{"num_hidden_layers": 11, "hidden_size": 448, "n_experts": 80, "experts_per_token": 8, "d_expert": 64, "d_shared_expert": 512, "hidden_act": "elu", "moe_layers": [0, 1, 2, 3, 4, 5, 6, 7, 8, 9, 10], "router_score": "sigmoid", "normalize_top_k": true, "routed_scale": 1.0, "balance_loss": 0.000206, "balance_bias": true, "router_cosine_scale": 10.0, "init_std_router": 0.0111, "lr_router": 0.00107, "vocab_size": 32768, "norm": "rmsnorm", "norm_eps": 1e-06, "tie_word_embeddings": false, "optimizer": "muon_variant", "learning_rate": 0.00954, "beta1": 0.95, "batch_tokens": [65536, 131072], "max_seq_len": 1024, "train_tokens": 425400000, "max_steps": 6119, "dataset": "wikipedia_en"}
Below are experts of layer 2 (counted from 0) of a mixture-of-experts language model. Rows are named router (the router's row for the expert), up (a neuron's input weights, with its number) and show model dimensions 224-255. Each number is 50 + 10 x the weight over its row's rms, rounded and kept within 0 to 99.
After each expert's rows: "comes after" lists some tokens at least twice as common just before its tokens as in all text. This comes from a sample of Wikipedia text that the model never trained on. Tokens count by the router's weight.

# expert 29
router:73 58 42 36 68 72 52 43 43 60 72 51 57 58 42 48 38 59 43 45 37 55 51 36 39 34 45 42 46 52 61 52
up0:41 45 53 49 49 55 52 50 34 36 61 34 50 53 25 54 47 61 61 31 51 56 35 35 48 41 49 48 58 53 47 46
up1:51 42 34 39 70 58 43 59 41 54 53 46 45 44 52 38 45 56 61 43 54 42 40 38 48 71 38 44 32 49 59 49
up2:51 51 55 46 53 57 57 53 45 46 68 40 54 51 27 50 54 69 67 75 38 58 46 42 36 41 42 58 42 49 59 39
up3:37 44 40 52 47 46 51 51 43 51 48 63 57 61 34 35 40 46 34 66 35 44 68 43 43 55 71 45 50 56 54 33
up4:63 42 48 39 46 56 51 61 50 53 59 62 34 58 51 33 49 54 53 45 45 57 57 32 47 16 56 42 46 76 51 50
up5:49 55 69 49 64 47 32 68 47 56 63 26 53 48 50 47 51 60 56 47 43 40 59 50 59 41 48 49 47 54 56 47
up6:66 71 63 60 54 50 45 37 62 38 43 62 59 34 42 54 49 45 48 37 63 62 60 39 57 50 59 54 56 55 43 52
up7:45 41 57 44 57 55 55 42 54 51 37 40 60 32 57 66 50 65 55 53 58 52 72 42 58 30 68 59 48 64 49 53
up8:55 50 36 47 51 58 51 50 44 43 55 43 54 44 54 47 42 59 55 51 52 53 80 55 39 48 51 75 49 61 69 46
up9:55 73 53 34 67 56 41 56 58 55 48 44 49 44 55 57 65 56 58 25 57 42 79 36 35 58 48 42 47 54 58 57
up10:72 51 42 46 63 52 62 50 51 42 51 52 48 55 61 41 53 46 35 72 28 54 46 36 56 40 28 55 47 52 65 65
up11:38 63 42 38 43 65 46 36 40 57 61 54 63 33 54 57 58 42 45 64 36 56 44 53 49 59 47 55 48 48 56 54
up12:52 50 40 45 48 61 44 51 57 51 39 42 46 65 47 41 55 61 78 34 59 43 76 55 52 57 45 51 47 51 34 49
up13:38 60 45 36 57 38 56 48 38 57 58 59 44 42 51 50 40 44 80 57 22 55 53 27 43 31 50 41 48 59 61 39
up14:39 58 39 56 57 52 58 56 37 42 63 53 52 52 23 43 50 61 10 34 52 36 47 45 44 49 49 55 57 52 49 46
comes after: " |\n", "0", "3", "4", "6", ")"

# expert 70
router:53 54 38 46 42 50 46 42 52 60 65 58 49 47 45 57 44 53 48 41 44 39 74 26 44 29 39 29 55 29 61 67
up0:50 59 46 61 66 49 57 41 74 60 46 56 49 49 54 41 47 53 56 65 51 46 50 54 66 57 38 54 57 46 35 55
up1:54 52 55 60 59 57 69 35 50 53 44 43 52 54 34 40 57 66 38 68 57 54 31 47 53 62 45 47 45 49 56 54
up2:46 52 35 47 49 57 61 41 60 46 48 45 52 63 54 46 58 63 33 51 57 45 44 64 34 48 53 55 65 50 43 49
up3:46 46 47 68 43 33 62 50 53 46 56 53 46 53 41 37 61 49 43 44 48 50 42 39 38 50 45 48 56 40 51 61
up4:54 44 46 68 53 50 47 68 61 57 44 61 51 61 56 54 55 71 46 43 48 53 39 34 71 38 65 47 63 52 41 51
up5:59 66 46 48 48 52 65 43 51 54 44 44 46 50 60 52 51 44 41 61 24 51 71 61 58 70 53 46 47 43 56 42
up6:49 53 36 37 61 42 48 57 49 32 54 51 48 58 49 57 71 66 41 60 61 67 62 41 54 45 57 37 52 37 52 36
up7:40 42 50 69 39 69 60 56 58 45 40 44 32 47 48 53 71 33 68 76 62 44 57 43 36 48 65 45 51 48 51 67
up8:33 49 50 66 71 58 54 56 45 75 49 74 58 49 37 63 46 53 62 35 66 29 53 60 53 62 50 39 49 56 61 40
up9:65 39 47 40 33 56 48 38 62 56 43 35 57 61 59 50 57 46 36 58 83 47 56 32 46 38 54 32 60 50 36 41
up10:42 46 51 77 68 38 49 61 50 44 54 36 41 48 43 42 76 43 36 43 52 41 48 41 51 57 47 70 56 57 41 42
up11:60 51 41 48 21 59 49 43 55 57 44 75 52 56 35 54 58 45 42 69 48 38 48 68 55 55 54 37 59 46 57 60
up12:46 40 56 36 34 52 60 49 53 54 52 47 48 40 55 46 46 47 49 31 50 27 17 53 41 48 47 55 54 49 43 52
up13:36 60 46 50 45 69 37 47 50 54 68 64 38 39 52 50 43 44 44 73 41 50 20 44 36 45 55 44 44 49 59 38
up14:52 52 43 46 53 49 38 36 52 45 44 67 46 41 40 51 54 49 50 48 52 48 37 51 44 45 44 45 60 37 59 47
comes after: " |\n", "\n", ".\n\n", "==\n\n", "==\n", "===\n\n"

# expert 31
router:52 42 32 39 64 67 48 47 53 44 57 43 49 51 57 57 34 60 58 46 54 48 38 52 55 33 48 46 52 21 54 67
up0:60 40 30 52 55 59 50 47 50 42 71 30 41 51 56 53 33 53 44 45 60 54 46 52 45 42 50 52 52 42 42 43
up1:48 57 33 60 52 62 58 53 50 48 45 63 40 51 34 51 39 58 33 55 45 38 31 71 56 43 57 44 61 58 42 35
up2:43 47 58 41 27 54 56 59 51 47 50 74 55 52 63 43 38 45 72 40 47 71 50 53 59 44 58 53 39 39 56 56
up3:55 62 49 40 64 63 54 41 49 52 53 52 64 48 65 45 49 55 51 49 49 51 52 37 51 36 28 47 47 26 59 59
up4:46 39 35 75 54 53 43 47 52 44 63 35 66 57 39 46 48 47 69 53 42 54 49 45 31 49 43 37 27 52 57 45
up5:57 51 46 46 56 44 60 48 40 51 52 56 58 57 42 36 43 44 31 57 34 49 43 48 53 41 40 53 46 56 46 47
up6:47 45 62 49 58 64 37 51 53 47 60 51 47 48 58 43 38 50 34 55 43 60 25 56 59 47 64 42 48 47 53 59
up7:59 42 56 40 45 62 52 43 40 36 56 47 53 52 49 28 42 43 52 61 50 31 30 60 40 36 44 50 45 56 48 44
up8:62 51 46 58 40 54 37 49 48 52 44 68 44 55 57 48 43 30 63 41 44 60 60 77 56 44 57 42 49 52 61 54
up9:59 41 54 65 51 53 59 51 42 46 45 72 50 77 55 41 40 49 59 33 53 52 44 46 61 74 67 55 67 64 50 50
up10:53 53 48 33 48 57 54 60 46 53 51 52 53 51 47 40 56 52 50 44 46 61 46 39 35 66 48 61 53 54 46 47
up11:46 62 47 45 45 46 38 39 44 48 30 44 61 47 57 59 57 66 39 58 44 60 50 28 51 64 49 35 75 18 49 55
up12:55 60 64 63 76 62 48 39 53 54 50 57 64 37 43 51 58 72 45 46 71 48 59 50 42 71 47 39 43 31 65 34
up13:51 39 57 47 47 57 48 29 59 37 42 44 42 42 59 47 41 47 57 37 59 51 45 41 56 47 68 39 70 44 38 52
up14:56 49 48 59 51 60 74 49 58 59 53 46 58 41 49 65 45 44 43 40 36 54 43 39 37 65 63 53 45 39 38 51
comes after: "1", "2", "0", "3", "8", "9"

# expert 76
router:44 61 44 31 45 54 24 59 52 64 49 64 40 59 50 63 47 41 62 46 49 45 46 41 40 51 44 47 61 51 58 47
up0:57 34 57 34 57 47 38 71 61 53 59 54 43 43 43 61 40 47 57 51 35 34 51 38 69 71 56 55 51 54 41 42
up1:45 57 39 53 52 52 47 70 57 59 71 48 44 55 29 57 62 43 50 59 53 48 70 49 44 57 49 66 65 46 49 44
up2:46 62 52 45 42 47 63 59 43 47 53 56 49 44 46 53 64 58 36 53 61 40 51 57 56 49 44 31 49 38 51 51
up3:49 50 66 67 54 62 47 67 45 56 51 60 37 45 55 56 43 51 63 46 58 59 54 43 50 65 54 48 42 52 50 57
up4:55 45 44 29 43 50 51 81 57 51 49 50 54 54 57 65 29 37 59 50 67 55 47 46 63 63 54 60 41 46 57 45
up5:45 57 45 42 61 68 46 45 26 45 55 63 55 60 56 52 52 41 67 46 55 51 48 42 44 53 61 61 37 64 55 56
up6:37 54 35 57 42 59 51 59 58 65 59 41 59 53 49 48 68 52 62 40 52 46 59 66 37 55 64 58 26 42 43 54
up7:45 30 42 27 26 51 51 28 46 54 54 66 57 48 62 51 43 57 76 51 52 41 50 56 45 33 29 60 51 50 55 60
up8:63 54 50 47 40 47 52 45 49 44 53 49 66 59 53 48 69 46 50 39 51 38 64 59 55 38 42 72 38 51 47 45
up9:33 52 49 20 45 62 37 64 51 42 44 55 36 50 47 50 53 38 60 40 43 49 52 35 53 47 48 41 64 51 40 44
up10:26 34 47 41 52 56 60 63 51 62 39 44 38 33 64 55 61 41 32 51 57 44 59 53 54 68 42 55 35 42 43 40
up11:57 63 52 54 32 48 59 58 66 48 40 44 38 42 59 53 44 43 57 37 31 74 37 47 48 45 32 51 73 69 45 41
up12:62 52 33 39 50 57 48 49 56 69 47 50 23 62 48 51 50 12 63 30 29 56 45 55 59 68 30 51 56 48 52 44
up13:57 47 44 45 41 38 32 62 57 37 46 59 47 40 56 47 54 54 26 34 70 52 31 50 50 51 48 62 61 36 47 52
up14:54 61 43 52 62 58 35 51 76 51 59 47 44 55 58 45 45 54 51 52 42 36 50 74 48 62 53 62 41 39 46 48
comes after: " the", " The", "'s", " his", "The", " their"

# expert 18
router:49 43 39 37 52 58 48 44 45 49 60 52 48 59 60 59 33 59 57 48 56 17 54 52 58 35 47 55 60 37 45 51
up0:53 46 26 62 58 39 46 42 35 75 53 45 40 55 41 61 49 59 61 39 56 31 40 38 51 70 48 53 58 49 59 57
up1:57 48 45 67 51 60 54 28 60 53 53 63 63 47 57 51 46 50 45 47 67 59 45 63 42 47 49 54 69 50 55 54
up2:51 45 51 46 64 37 61 40 59 49 51 53 37 56 59 51 50 53 64 49 65 53 58 35 32 44 39 37 51 25 50 54
up3:44 54 51 56 49 41 49 54 50 56 59 48 53 56 51 40 32 49 27 67 51 57 68 67 48 79 55 34 28 46 63 46
up4:42 36 39 54 58 43 51 46 46 41 53 33 73 59 41 56 65 59 64 62 60 40 54 45 56 56 51 58 40 32 49 49
up5:72 40 33 58 62 46 82 56 54 44 42 53 54 62 37 48 58 38 41 67 75 34 41 44 43 62 48 57 38 45 51 46
up6:62 42 62 45 69 56 66 48 46 45 48 56 57 45 50 73 35 48 36 42 69 40 69 45 45 53 64 53 44 43 36 53
up7:45 51 54 57 55 60 54 47 55 60 43 31 46 69 65 50 49 46 25 45 50 38 56 40 55 47 55 58 49 49 58 54
up8:54 50 29 30 53 58 61 42 51 63 56 53 44 57 37 54 54 39 67 59 64 62 62 59 64 63 39 51 55 48 50 60
up9:32 40 46 47 58 46 65 46 59 51 48 57 64 57 44 71 50 61 50 33 52 56 57 56 57 63 50 47 40 55 64 59
up10:55 52 49 47 54 63 66 45 53 32 53 57 24 51 53 45 57 37 46 58 42 54 46 49 55 57 54 44 54 43 59 43
up11:73 38 43 57 44 53 41 44 56 53 54 52 48 49 49 54 32 48 33 64 45 39 53 59 43 41 69 53 50 57 52 57
up12:23 49 44 47 59 39 50 56 52 47 32 46 42 52 46 67 41 56 54 36 39 44 57 61 52 64 36 54 52 49 61 43
up13:43 56 50 42 47 44 51 58 50 38 67 69 65 48 48 46 59 66 49 54 48 72 42 47 51 31 50 32 60 54 60 50
up14:49 49 39 52 67 47 39 58 49 39 59 60 50 58 50 41 54 46 58 62 59 38 51 57 49 36 49 50 57 26 44 42
comes after: " ", "1", "2", " (", "3", "–"

# expert 53
router:72 57 49 65 44 64 46 42 47 48 70 52 62 57 56 66 35 50 38 45 60 33 53 41 34 47 46 46 66 37 48 63
up0:35 43 54 49 49 56 51 58 63 63 33 53 34 36 39 53 64 35 61 65 58 63 66 36 29 44 51 51 47 61 47 32
up1:68 58 39 53 60 50 31 48 34 45 61 45 43 49 59 39 40 69 34 60 27 44 37 55 59 56 49 39 62 49 34 63
up2:53 60 58 34 69 61 66 64 62 46 79 48 41 57 45 44 50 46 32 65 40 52 49 56 44 37 58 57 45 44 47 46
up3:65 72 62 44 52 69 53 50 55 59 36 64 52 53 58 66 31 65 49 44 51 57 48 37 47 61 70 51 42 38 54 58
up4:44 46 46 66 43 73 71 50 37 56 43 64 37 65 31 43 56 55 37 43 54 48 52 49 41 40 44 51 67 57 43 48
up5:29 42 54 50 57 55 47 72 50 65 61 71 50 51 62 49 57 48 59 58 67 46 49 66 49 54 50 32 42 48 42 45
up6:40 42 66 54 51 54 35 22 66 50 62 63 40 47 61 58 58 70 60 66 52 71 22 47 44 53 72 49 36 54 48 44
up7:65 42 34 51 56 54 36 61 49 47 76 39 41 43 29 38 54 52 55 57 30 55 31 47 49 51 48 51 38 65 53 49
up8:53 44 59 38 44 59 39 44 42 51 20 54 41 53 29 59 50 52 50 40 54 49 62 56 57 47 20 53 63 50 46 65
up9:53 65 44 56 64 42 47 73 54 56 35 64 57 45 62 51 51 45 58 67 53 64 43 50 45 54 57 40 49 37 53 44
up10:45 50 48 67 54 39 58 59 49 43 54 40 51 59 66 56 49 36 56 54 78 50 57 54 54 60 36 54 43 41 45 51
up11:57 45 60 52 45 31 43 58 56 47 48 50 60 52 62 52 41 50 65 58 51 48 57 53 69 54 55 41 61 52 60 43
up12:41 43 68 50 33 30 63 57 46 54 53 61 43 54 45 60 44 51 48 33 60 57 61 55 43 76 51 56 45 45 38 53
up13:57 59 54 41 59 60 43 11 41 31 57 47 78 42 55 68 33 65 44 31 68 48 62 51 40 57 44 42 48 39 51 62
up14:72 48 56 42 64 69 81 22 67 69 66 73 71 50 58 50 53 39 31 79 51 50 51 37 62 43 50 46 68 58 49 63
comes after: "0", " —", "3", ")", "4", "6"

# expert 27
router:48 47 55 54 45 44 48 47 37 48 56 57 56 50 51 46 60 48 62 54 57 52 56 42 42 46 55 41 66 58 65 57
up0:34 54 56 55 55 66 59 59 41 31 71 64 54 37 37 41 54 19 47 39 52 50 27 42 48 47 34 52 52 61 54 45
up1:74 45 58 52 38 47 62 50 53 30 49 44 35 54 65 53 53 35 61 57 59 56 51 51 54 33 53 56 45 29 55 54
up2:31 48 65 46 56 44 42 50 59 36 50 33 42 49 43 43 67 45 49 62 40 37 63 62 35 57 48 63 62 37 47 65
up3:53 38 60 40 48 63 58 54 48 59 30 58 34 60 50 51 48 41 63 57 57 49 28 39 52 57 55 40 62 58 50 48
up4:52 45 58 52 38 57 40 67 46 62 47 47 37 55 45 51 70 48 63 56 58 56 39 51 49 36 29 50 48 54 43 28
up5:48 48 55 38 49 47 69 46 50 39 33 59 51 42 50 54 61 57 60 42 44 61 47 55 61 54 47 40 35 39 68 44
up6:50 43 56 45 43 52 41 60 44 59 41 37 40 47 31 47 46 42 42 42 46 51 45 37 44 43 68 48 56 55 59 49
up7:50 48 48 59 51 48 35 52 56 52 45 51 52 45 45 41 49 52 48 30 35 62 47 43 55 59 47 59 71 61 59 37
up8:55 56 61 42 26 60 40 56 55 53 56 48 60 26 45 49 59 59 42 45 54 44 56 53 74 67 58 40 65 49 57 59
up9:50 61 60 54 40 45 63 40 48 43 57 50 47 42 43 64 41 22 31 55 46 59 42 43 50 67 54 50 50 29 66 43
up10:55 62 36 36 46 58 63 75 45 46 62 43 38 52 35 52 62 41 42 56 61 48 64 70 43 49 42 58 63 39 33 34
up11:47 46 49 48 43 43 48 64 38 56 47 49 67 47 56 44 36 52 52 79 46 70 44 46 54 56 42 44 61 43 56 61
up12:50 71 47 43 49 45 48 50 53 70 59 68 51 50 39 47 50 57 58 49 50 61 64 63 51 29 51 47 51 49 48 38
up13:52 48 56 46 39 59 48 36 45 45 43 52 57 31 42 38 66 63 52 57 54 55 42 65 31 58 30 25 53 44 48 59
up14:49 50 57 51 35 44 54 56 49 55 45 48 55 51 41 39 45 50 50 29 54 44 48 62 51 52 34 57 38 61 71 38
comes after: " of", " to", ",", " and", " in", " for"

# expert 5
router:72 49 38 64 54 60 56 45 42 55 52 45 45 61 72 57 62 54 83 40 58 35 71 48 38 46 53 49 55 54 53 71
up0:79 39 38 54 47 61 40 43 59 52 48 46 43 67 40 70 48 63 26 46 60 59 53 35 56 58 53 55 46 25 52 46
up1:66 48 57 64 60 42 41 59 41 59 42 50 45 56 66 62 56 52 58 69 31 41 59 37 60 47 57 48 52 73 61 52
up2:58 57 56 35 54 32 41 51 66 39 61 38 66 53 55 59 70 29 46 33 44 44 58 54 58 55 65 40 50 57 46 56
up3:54 53 52 38 56 57 56 48 50 37 49 52 56 49 35 45 52 49 66 44 54 53 53 43 45 47 53 46 47 46 50 60
up4:44 52 51 38 41 58 57 47 58 58 51 51 45 28 52 56 44 36 47 35 38 58 29 47 50 45 50 58 35 43 59 55
up5:54 58 61 61 71 46 56 30 50 54 56 44 55 45 56 39 73 53 52 53 63 36 43 43 56 63 44 51 54 56 49 47
up6:51 61 39 38 79 64 78 57 40 51 44 34 34 49 63 54 56 26 55 45 48 52 40 50 27 39 55 52 45 48 53 66
up7:64 53 44 56 63 74 66 49 41 58 38 50 65 48 46 65 67 49 51 36 53 50 34 57 51 58 46 35 50 54 48 62
up8:51 35 47 65 43 73 57 57 53 42 57 44 49 45 61 45 43 41 78 38 70 36 54 52 49 39 42 42 60 52 41 53
up9:33 59 46 47 59 44 62 36 74 53 44 45 42 56 45 62 66 43 37 51 35 51 44 49 57 36 48 59 39 46 46 45
up10:49 52 40 63 49 47 61 45 43 42 55 50 53 50 77 60 47 31 67 68 50 58 56 49 27 53 47 32 82 54 53 74
up11:60 35 50 61 45 47 53 36 66 65 52 48 42 55 48 28 58 56 34 54 47 58 48 60 45 34 71 61 51 37 50 57
up12:62 74 53 54 55 59 41 61 59 60 46 26 64 46 49 51 69 78 38 47 60 54 41 48 57 57 57 55 42 42 49 49
up13:54 49 42 52 63 48 51 57 57 52 46 51 54 40 46 49 55 44 67 75 44 44 41 58 56 63 35 60 53 51 61 58
up14:65 67 50 50 37 58 32 49 49 50 41 65 72 55 54 65 60 57 60 58 47 57 35 37 47 57 42 39 50 46 47 64
comes after: ".", "4", " N", "0", "7", "6"

# expert 8
router:55 53 56 46 52 64 39 33 41 55 54 48 53 53 42 54 48 50 47 53 41 43 45 17 43 35 41 41 43 53 64 50
up0:42 65 65 53 57 36 54 35 55 54 65 45 48 53 47 60 47 42 36 43 44 53 54 56 61 62 55 48 36 51 31 58
up1:56 60 62 49 46 66 41 46 33 39 57 46 53 56 51 44 48 57 37 49 30 49 50 31 34 36 45 42 46 43 57 49
up2:45 35 45 42 53 47 24 69 36 64 53 47 46 54 61 53 47 52 48 40 69 50 52 32 57 50 46 49 39 48 50 24
up3:47 44 41 37 52 53 60 25 50 56 50 49 46 37 36 61 54 52 55 64 46 46 45 39 64 40 40 47 32 41 45 53
up4:70 62 55 55 62 65 45 49 62 51 72 49 71 50 49 71 44 49 52 54 60 63 52 33 57 52 42 41 39 53 46 49
up5:54 58 64 38 48 50 32 55 67 59 42 38 24 35 52 51 44 41 61 30 47 35 39 42 55 45 41 49 52 61 45 52
up6:49 55 52 33 54 38 62 60 48 36 28 73 55 59 45 67 54 54 31 49 50 66 55 38 51 18 49 59 48 65 43 57
up7:55 49 61 56 37 55 45 56 48 41 56 42 35 53 33 55 60 35 76 49 45 50 75 52 28 51 47 57 51 47 44 34
up8:51 38 57 50 43 45 59 57 50 56 52 29 43 56 29 27 53 49 55 39 56 67 60 32 40 39 46 57 51 58 50 53
up9:68 64 51 50 62 54 55 53 58 58 61 31 49 59 49 50 39 47 47 52 27 54 59 48 52 32 54 49 53 46 47 55
up10:39 64 42 60 63 61 44 34 59 69 44 63 47 48 40 56 35 43 70 59 54 51 52 46 47 43 39 38 60 51 52 44
up11:57 61 51 54 52 46 43 38 66 51 42 64 61 42 32 49 56 75 44 56 55 60 40 70 47 43 50 47 50 44 71 49
up12:59 48 54 43 53 79 50 62 59 54 69 62 53 57 47 54 54 38 48 45 57 53 48 47 47 31 54 56 49 45 60 47
up13:36 53 47 49 40 41 63 47 48 38 72 44 56 50 54 63 64 62 43 58 61 41 45 45 50 58 56 59 37 44 38 41
up14:57 49 42 58 49 55 53 51 44 48 71 43 52 49 53 63 46 47 73 74 53 45 47 52 63 45 44 46 32 60 66 47
comes after: " in", " |\n", " In", "In", " on", " to"

# expert 79
router:52 64 56 37 34 67 56 48 43 47 66 26 34 59 48 44 32 61 46 26 50 36 70 58 45 41 46 47 47 56 58 58
up0:44 53 45 46 69 60 50 60 69 63 44 48 53 62 27 62 63 53 39 51 56 37 56 50 54 50 41 61 58 29 39 50
up1:41 42 47 56 51 43 53 39 58 51 37 44 32 57 51 48 45 58 61 48 58 42 65 50 48 39 56 54 46 56 47 57
up2:52 51 43 54 65 53 59 49 47 41 55 58 48 58 50 54 54 74 63 33 57 54 55 71 52 60 28 54 54 65 53 48
up3:28 47 47 58 47 45 57 42 71 54 25 64 51 57 43 30 49 45 59 51 58 44 48 51 49 53 37 57 53 30 48 69
up4:36 61 54 53 44 35 53 39 53 56 36 40 54 57 57 48 42 60 74 46 70 58 49 57 61 44 59 28 39 42 55 52
up5:53 58 48 52 45 51 40 53 50 53 38 47 41 61 56 43 61 35 51 54 23 44 39 58 42 30 65 56 46 69 52 43
up6:38 31 38 42 54 43 58 52 40 49 61 41 55 64 41 54 61 47 28 31 59 67 53 44 67 73 40 47 62 50 35 66
up7:39 34 64 51 57 31 48 50 37 60 53 67 34 62 43 33 53 56 38 54 46 41 57 58 45 29 57 54 55 46 65 61
up8:59 57 61 48 52 41 51 44 47 62 60 35 49 54 64 39 43 38 66 59 47 42 74 43 54 62 43 46 65 63 60 77
up9:49 44 45 53 50 56 53 55 51 42 46 47 47 53 51 52 46 35 57 35 48 51 48 29 38 27 55 44 36 43 38 40
up10:68 60 50 43 39 48 46 51 45 56 47 61 60 45 58 50 56 49 53 47 46 47 45 59 61 48 46 58 70 58 49 49
up11:52 50 61 32 36 49 52 47 35 60 41 49 55 55 43 59 60 66 64 53 70 41 54 51 51 38 26 51 50 51 56 45
up12:40 48 49 44 48 71 52 38 38 48 46 44 22 47 56 43 53 41 71 44 39 63 51 48 39 24 66 43 40 42 48 48
up13:52 50 56 40 40 51 59 67 63 58 39 55 44 39 52 36 56 56 30 50 42 53 69 63 41 35 38 49 64 39 45 85
up14:43 61 55 43 61 65 58 47 56 42 68 49 48 41 42 61 23 42 37 59 57 45 50 54 46 48 65 61 40 68 46 55
comes after: " |", "\n", "|", ";", ":", ")\n"

# expert 32
router:45 67 50 40 57 69 48 54 44 48 56 38 61 57 44 43 49 69 46 41 53 33 53 61 50 55 39 40 49 50 62 52
up0:66 54 55 51 49 51 43 50 44 55 42 31 63 57 58 41 57 52 44 47 57 68 43 43 31 66 38 38 54 64 66 49
up1:51 46 68 52 59 38 58 53 41 52 61 47 35 60 45 50 59 42 34 66 63 40 55 47 58 68 36 54 58 47 48 48
up2:30 55 58 32 46 56 44 53 50 46 49 40 51 56 60 51 30 52 57 44 51 45 61 54 52 21 48 38 53 40 43 65
up3:58 64 53 53 47 67 60 56 47 53 63 37 57 49 36 29 56 39 56 44 41 44 39 53 64 40 49 52 62 53 56 45
up4:30 58 36 52 50 55 52 58 41 50 47 48 50 55 74 59 58 47 41 23 61 46 65 45 53 41 36 45 65 42 54 36
up5:53 55 41 46 78 37 57 45 44 39 35 42 58 43 53 53 53 61 35 73 59 47 51 56 62 60 44 37 41 52 50 57
up6:48 49 50 56 66 49 61 51 46 49 50 37 70 56 53 68 43 63 45 57 53 52 49 69 60 60 45 42 56 51 63 67
up7:37 53 54 51 59 58 47 40 45 59 47 36 39 58 48 54 40 49 49 45 56 55 40 40 38 71 49 57 49 59 64 53
up8:68 54 39 63 71 51 56 47 48 52 51 61 44 50 61 81 40 52 40 53 49 45 50 58 40 42 54 36 50 56 51 50
up9:54 48 53 60 41 67 35 61 35 54 55 37 46 57 53 47 50 47 47 43 48 49 54 33 56 49 59 40 45 44 31 42
up10:53 37 61 54 41 72 57 53 48 39 61 43 33 47 38 39 53 53 44 45 52 48 30 49 58 51 40 58 59 45 35 41
up11:38 65 43 55 50 72 61 41 33 54 42 63 60 52 46 46 46 36 66 45 53 47 50 50 37 48 50 60 62 51 42 36
up12:57 57 57 46 61 50 52 62 42 53 50 49 67 51 32 45 71 74 45 51 35 55 35 44 38 42 34 63 48 40 36 48
up13:58 37 51 51 55 50 55 54 48 49 45 56 45 55 38 60 50 54 59 62 42 50 57 42 40 48 45 50 45 52 58 55
up14:56 33 57 25 51 65 40 45 57 52 59 58 59 49 53 42 51 47 44 54 63 47 61 49 55 56 40 43 51 45 52 40
comes after: " ", "\n", "1", "–", ")\n", " New"

# expert 55
router:48 52 53 35 44 60 51 51 41 67 51 46 31 44 60 45 46 50 54 46 44 32 44 55 56 44 50 52 57 56 58 55
up0:50 39 50 71 29 45 34 51 46 42 44 59 31 39 78 56 38 44 49 43 51 60 56 48 35 31 56 56 49 41 51 55
up1:54 49 53 47 40 61 37 43 57 72 54 60 44 48 72 47 63 52 70 49 42 78 46 51 37 31 53 51 28 59 55 37
up2:61 60 45 33 40 39 56 37 36 62 54 39 52 52 41 53 51 39 50 68 62 38 32 47 46 48 46 39 60 56 32 50
up3:39 56 49 35 55 50 55 61 44 40 62 43 41 47 59 54 51 44 62 41 34 52 48 39 35 40 53 62 55 62 56 61
up4:38 61 47 42 51 35 51 37 36 59 49 61 65 62 39 57 27 72 38 50 43 51 34 47 53 60 55 49 60 61 41 54
up5:54 63 55 53 36 64 54 45 49 54 59 42 46 44 55 48 60 55 55 47 40 43 34 48 50 41 30 28 47 52 58 56
up6:60 47 52 28 52 48 58 47 52 53 47 31 42 48 49 50 40 45 34 35 54 36 78 51 50 90 40 48 47 42 64 44
up7:65 52 46 43 44 39 34 59 53 39 55 58 42 59 28 71 53 59 59 55 54 50 49 39 40 47 61 49 42 78 73 42
up8:36 59 52 66 47 57 49 54 43 57 36 50 31 57 85 50 29 48 39 46 63 53 47 55 56 47 59 71 40 50 43 68
up9:59 49 52 60 45 38 66 45 49 54 43 57 58 50 51 49 40 50 63 46 46 65 51 39 46 42 58 46 61 41 59 35
up10:51 63 44 59 70 47 55 40 61 62 54 34 68 35 49 47 42 55 40 40 50 47 52 60 45 65 60 54 40 23 55 61
up11:36 41 46 46 40 28 72 41 52 56 63 45 49 49 32 52 47 69 46 38 49 34 45 48 43 48 47 36 57 53 57 55
up12:55 64 59 44 59 52 42 65 41 49 64 36 47 47 63 50 37 50 51 48 45 57 47 69 46 51 51 46 49 52 56 57
up13:41 64 72 51 35 45 51 42 47 47 49 41 65 30 61 34 46 42 42 59 42 47 51 45 58 33 46 49 54 45 54 59
up14:44 51 55 48 45 67 64 50 48 44 50 57 29 34 44 40 43 69 56 43 49 46 34 48 46 28 63 68 47 57 55 48
comes after: " ", "1", "9", "–", "0", "2"